Weights of a small mixture-of-experts language model, trained from scratch on English Wikipedia.
Experts: 304 SwiGLU neurons an expert, 1 pick a token.
Training: 310M tokens, 9452 steps.
Below are experts of layer 2 (counted from 0) of a mixture-of-experts language model. Rows are named gate (a neuron's input weights, with its number), up (a neuron's input weights, with its number) and show model dimensions 0-159. Each number is 500 + 40 x the weight over its row's rms, rounded and kept within 0 to 999. Numbers have three digits each.
Before each expert's rows: "comes after" lists some tokens at least twice as common just before its tokens as in all text. This comes from a sample of Wikipedia text that the model never trained on. Tokens count by the router's weight.

# expert 7
comes after: " the", ",", " and", "-", " of", " a"
gate0:560493495467492505542532513529513525536485437533503538492497479486548455480438489514520465546561531462537507519395466534502526540470477532584481478541477495521524543506411440469492469439501529515458538494477477479532493474465484499436479503499473551470531519522549497467508505606527527431497476529503563456530551494419509497526460500500496548590510488493483496565459545510492516488549457448518507455459503496415461527510524443491531516410466569465425463476445523596518562521487533
up0:445501495551521483491493497458480442464515555448482489455554549541432554485553479448455515471478458515473500507564523492493480477575517476446539498480486529447473389490575522522466525543481450491556448506529548548460519536530482478555483481516470489537493457506491476525437515431484538547445566488493439533482432458544479502435510480463494415439473521493514481433592474512538456510465543519543492562540540482602541524482430555523440486541545498502584548511530463429519428481528479
gate1:540514525463463472489495514549514447485404511551516439483477495493516521515455566504395546517491538481468528476495463530478584479528524490483548435514537455504499496526436373514554452510505460509521429510472510513505488523477464525552478523491482531466462528529519457461518440492553485505538530412528472497534542493492467526494504461616541532511573566454490517516499404450513521491513428520463480546396496517496476491553532500528518453580535539543522436443464402600518495509519523
up1:468454480497495511457504473516490518501553499484478523569606536500532526447549448487603455469485475539462520489536511488517458523496485443498444554520474491468441458441616573511451489520455527509457585541536553483507480427515544498439527480593505508508504472452419532529499514435436510483467464549446505524487490526481580514482513507415455454519450433564483491486540518582520434504488526488581490488531485469492485497514468505496528493436506505422458566532529596459517447441495480
gate2:521433429470474454558487512592487464537488509513497490506576516378537512491476456484510508590516448540465473488519501472495462432497473550503463521524514564548547532484425483433574475484531555526526537463421526497522487509520452492556547533536560517531475462505481497531521524516506501413538482523527471518479589535578488526441461523464455482488457499530519531421531477504500449495554472487501490501492508563460530457528447539528418532517523501483508488536570452510475492447549524
up2:570423473475512534550457480445486480515477482470477525463477422506518462547523508454520530506511522517485593481482582360554530448482478479513427423547566550515550477528439518511561442530451547582467442466582558531445544568438481478477455516462530524560507511480424457521486500471542454474496555523462504506464516507488523492505524422492561524519545483538473481459557535490480453501486485484484542459476511498461530483487553478469525521474590522478522457510472511481540465436436483
gate3:509515528521514479517530523492525461530519440482560510540431580566516509468531526537496450522449426475582410508458466519554545506476500505625444533397564504464544531514446447478533565454492463408502463550468538434514457517467517499507524529497491513576441518503517479477448509529536413509494473430473524559486542491498507593461519505505554469443443516558503554480541502475477450493563514547526453489484517532544506523497494484432447579499474491490505560539500517497532553609584501
up3:489557499509502537511466536452536492563478509433553515531441528514454470517461466485495500526456426512527355499436490492529580400411514430522507497415554529512556532503463511493510525504520454459496498509494530462497520513507515526459524514507536506554458518443471442456470556536575476535531491437490501547475461529489483561483532570534491522439465484532527515470492397498504469494519541477531451559480474476571494491542494538451515532458496490544481564484500503488543505483523460
gate4:474525494454449478480471516483487496537492544551532517502522410527472505497527513537522432485522528530461528537470511535492512489496532588569537488468526540534521447509464512445578529603481466505468436451502464477563503485435513516550432559445536512527528512524534515490463512525454518535443532510532535482450542410547534501530438503535486521527452547513501423481446453497505547484532482481481530452535545506472512503528530466578490501445581500475561492531420552545497471590499479
up4:539537526484433471516533535541464581452460569524577425568514498536453478501530487535494515533515543518480550599520456503485497472462534521562524473516539505493452468443496468463581511566486430491505480485517491443554488457451442499497462515489585510480553482495509542481479497498482531509512498464540534493465516473522563502509532508548499522501495549466505427529432528506500525490516506442507548503533600498489519462468482489548456485515538507528503468474441467498552460540447523
gate5:410541498457465518501578478543480555503443485488432540458530538523425540512525513460507472477557471569528502496455485537474488481528478495477470456457410503542450478439436508507488527492486485517479437534456414494507487493490494532538441525536516488549409507513524474432421486504508570559489506513414546511539535509501418462528519495552525466532434504441546473486483487473581538476623497451445508485422497463459561446537503477488430479456497537463442498459511484529507551460522467
up5:433577536505489516453528497548461546437500495460489480473476534529454573523513507518483440471506522556552497516461481509534553475479463540512539502519449527552482542475432524417531555520494527513503444526442491528508541470500488537498498502507550487478461507492511507465454521486500554527521515502397534470530538515571486501462567521492465500545495514473590483518464471550516506429545467426520510433456507466457545455506507546459445475435561522488469462472522493536515489470528476

# expert 5
comes after: "\n", " |", "|", "–", " 19", " 1"
gate0:491473512429520542478570490501477463454504502526475451420535514499521506546506507477551467476444502512587531548529487416486536579466490422403489437479480474463450523591548470451501511515451513517411484498462479513444555510511507443505469547489536431460465504469421413444504523430508506558443508517579515472527463524518485564564452462443502508464570455507478498474459521485522540435474437544537545484562509487487475472519489557502519467561486482504530496488519550490532480482461576
up0:480478520554470530523486509490514481460450484484468451550427517448507494544532488494555498510598468488532458482522534490454506480502492478575495519484501489538489540448493518566466553437509545523518542541509482516530497539476512449454520487472540576603534522431514496481503556516530489484512496435511509472528480509365513457458488478414510474524552487443552480479568575442556443437441431512514578503496531467505478469513483378539484459453461572552498480587411503460481489505458444
gate1:427496492517495535435468458504509538481545524486524574519555535484519499453543530575477540542479502521424533490490453493513435491442500487439526524466469555514499532463459557506488537536451560509477525508486537515456490524487376489467416489475475421487508481532530447528464521481528590476464480516505564443508512520417494537438492445440540548585502551517509543471549491536462446445517498500546522548542482465490525453558450495493499459458539480471568486572424442555541469526532490
up1:577503517438452467553527488489495472474466495539535428494457435467477474488465496460537493518594501498552478481504505511500532543564494512477455457503526520533486507542495470502539563462549465542547428452589419525499574541517610494547583523524598597446510564427501526487534488499479446453491497517533490513550498560590555458518462555505458506455519463429464531483482514472519459520425508533472514454455572534547464526463501519470520445488472525576481530456511550459544507487520528
gate2:449502472461562534491549515516482501500482454539526483444466481482507440444472517465460485565494530505556504516457466572505474475539508515538503535601571544465509511562516501441492534486547443436552456442498583474518504547493469448437543421523521477473484487456522498495443488522578544546588513481550492513496469442449512524469462488519407486512487573492489501543449500615516502543506484460438571435551527508457503543574453492540475544434442540527506498466432516496575516494423529
up2:564555509497496435512490516491492475537455488529490522508510591512519497493542470516510486458560485493503507530517525498513547491476518493537489453435440502546527505428536520531439539591509561552520528570478497537462444463550492527644466569580442539531487540532476505515563556491452495500397469495477576548539555482504508454518503482512521520432504493458501569506498512465453511455513503516556501515507491527527504455441525414476509466603588505505499522542527470492526490559585469
gate3:600509528506517504544563521494438488480447498569458507528562496488466488544490503557552427451478551525542498483435480447474559504566531569492454459507503510474490533547608506537454517550540472494551484559474502478487436495488470486476502479495483538506479467545463509552452518478517503447495535539484501535471440465524530527523509514464466531446456462551492514522564535472500461559479495491516554459482448553455500471514496509514389540552554492480529566452430502473488498502499483
up3:483461528448536513518461488524554541527523492441504491502481505478564494487546486414459514550464540551554572557453496555499481530489450446491526528496503566551377501466431493496475442475524448562557522491541513506425531573546463544565500514503532442460523491504510463551529488509521481482489510477476515479541471500518530505461478475477497487508484477450522442523511507468469531435471506479379445454540484425503537496563451505460554431440418553484465500455476584484506454454458510
gate4:425466521527507494524524558508524592476521484511477475543495474455461482522498478479455508465500549465572554471500506581517456640477472499486446494428490479404481473501500458601544540515488481447524472484513458496469491468526473530451426518514541514544523452476519513542482497535496486546480527559534498543500506488539473536468462516476587426458505477542502484523459525450475564475521541500507472509537583427509456494488468498535506520466528514496499429446531564484562497547555459
up4:496532529562453516469467473558503492514427530502519501552487462477511447488529536477414528489566480514481544542522472536549475526514543541582442540472487554484433478520519516523512537488487541488549487475495487518482518488547497576468398549479524453563439549553534515450455535549482527486572575497545511519420516525486524598475441562476560448529526453505475472515489411468452541541524457522513474509486529540494497543563450506501498553484544531523485492483540440477473461477526458
gate5:450515487519491505479448486440452476513477583479497564454552450446454491461497478526554499529528557510491549518501480545545512480542540517501480453433403505488466496498529461499556543497481416457550432542526569426459504513490474560536467519476516552518533499521556541544514526496382531574429441488490532530443507477482467538504514492575479529552494463461482547470460439484416454495544507462502473414503519560542473414502510458512498542419466492490518496452552402457548543545431500
up5:435431449569516541475557510486519516501478528529531513484544473541594524454500467536502567466486513502472449594540507399515501501488513448450575442458470563554534470527486560453505546475497561516508490534596491505467542538525546463517525444520511509480470470561502455500527499526523479530598489513468461493484481483529504544552489508537498513494459499571473474523548516504524507544443545548477485510485537542529516479488494460471580480451475537459505467497420441508460525493570396

# expert 6
comes after: "s", "ed", ",", "ing", "ation", "es"
gate0:531532472517539475493522480573432553560493472507502508504543453624474435499479552459451525516522442533499477502539472494493491453531466439481491517553543449499563531463482500527572482502525498512533548532510455510557478494559520419523453516538516550500582531526486555451510404498503531451497531471542578570492504515486489488468540476545434565473541443537528483539507510543537537502491494477452478438491541559573504498548457454478511485480541533483486468479518486473517490451421482
up0:481462543513424529478485513504527503513490532458519422462456505462532537488511503591512459505539574465471476494472518467503466502486509478469469529425493527457463503530515483466503540472503568528509462489495504528444495539513530544451507472486456420520463471465501433497486558505472480523419457537490471444519455473526472530510483550432524481434528518513489476472521525497465532538488558563481474473505556502505458461440613531475494529496548527525480535499518505564457520448489524
gate1:529495513523529462508568531505440490492438409439521457431463535486500432554501589536494466431462488434528509427535486480526529479472486487544540557499503444463571443410495507365468470492548520442512567559491459478446551535480515548501478557510489383476463441495460509425519521574523474481476530555372496510549497509480555471477473467506549517535529459514502510511530444549549468460556451497529491542468509435481510430452502538580527461482468567481550509530489507521533528544483512
up1:493471494508439503457533449473532517515560608541518539553545402523497523467505448454482492560536536548483496565465499523463487548510520521471484478506555520573390530562548474570539561459445501504515459475505533512514448432460499484463523452447497590499487573508538515600477470443452500532513424452579483502513493521449452530460551489480482495514481534444491551518458544418485515498529497544455520501503482523534574548514465421460531506511478383520429477465451455481472439478549539
gate2:537522483526520490448436497499555469470493443434505598500478457542486479511463498480464515434522488444457503513497550439556423492572522510483440409419500488486528443467511503521478502520501441519478531461479444534528520546511510457514487480573498527557493516525479560504535476510398499498488491457490503457510558496503454452592482499484514496452516485527513547497489534479491494502502507446486442542598580515554445494483517491538479457538540436480483507491463540567507587519530495
up2:476466431444479494542468540518490585467589497442481488500557553579441531471516430548509522482503492506515504574487517541462525477465512481519526487515481550489483501488486479419519527481490504529469482527471504452513589551533515574499545527530485489458517489590488521493505567512459449560593450494509444537462547517468521482456523550488582457492513545426472518491549454595487442539544412578518485460507524541539566486509450533502414473420542498519488534504465482495540528523534518
gate3:507430556571494520465541587511475426551495481447508523541454459487496480576454506522502553498478507487533459515568477550504478485547555491474512500409534462547455493524568443516524474526467463528509511488502566511536463505450486508586540400508487553521534487497491497533480504560465484551552457498534478407502474494460485529481502416488555491442538501422462548534461494453482400524490479444483508497418478599423491544525562455511504578557561475440516454525561491528544484525541545
up3:427554462461495505454484472455492488493511531469530503453513494501519493444510545493429507503530480441461598521457544435449506522476470509536455538555547543507477512524481581469480521501547513451442462509517463490516423534553491486463440533478497535448477492556503457526537447489571574559537556493542531538470521583470511523516444521492515487549492426572501516479566498514530532495489529546526469525620555497541509443407445528457452489547549509514476518539398505575517525510531514
gate4:456491488474497413564448570497549506531565504473539565498475471484410411561594455485480525464479504519448516493501546442504505492482523561451510470468453537524546483402440463510500506475471541571518498468504495492456531502520522485547482516547483485461556502441490471480519514508475509545512564516496532513537536472499479537487477429409496464484481521509523536486430495468490456529512509502590428480488450431448452515519481578514432445543502539505515507545559527438507491463476510
up4:498435606467483540485496519538509499505437547453438466479478497474518458491546538498520467445492474578521486515487473515483472479462502495464479490523476483495458444520533473546481487471511524465460475490481500522434473420470463460539476491551539499458533432472510478520448478487476515432496505447564567518504533525526487516473406474438468463564499471486484485499493514563544529522488561496483541477559519504431560471503496604511506534460504427552498483470586505497494481491490508
gate5:472493540475525508500572532449509503495542551506514554535551449430562496560486519512513592529419490506549491550517459448511504493524549556504516504502467444429496476541512427516480530342479420547559554488526497570459493514500452461465493524474527468430515484511462583401562520507522463519499522500474450464560451490541561463541553573541458496490513551488520452526564462504434457506462497486450505558368531509484506575493475530492499597479581506473524532545481458520489524439530559
up5:477525494495511521551496500473490548509422486418529478505524462529532469473499489499521434468488511448496570475495512459515536504479487489471532535483499494520506510523494565582488552433486496507440470533480534486478517491516483491406402486480529507552501475455468472521506452455543543505486505454512559503461529568482496541543495529502495495588502454474512549529488508479501494474469457581557421458479499469539557521451573515516446524497556473508507500483532583539479489514494411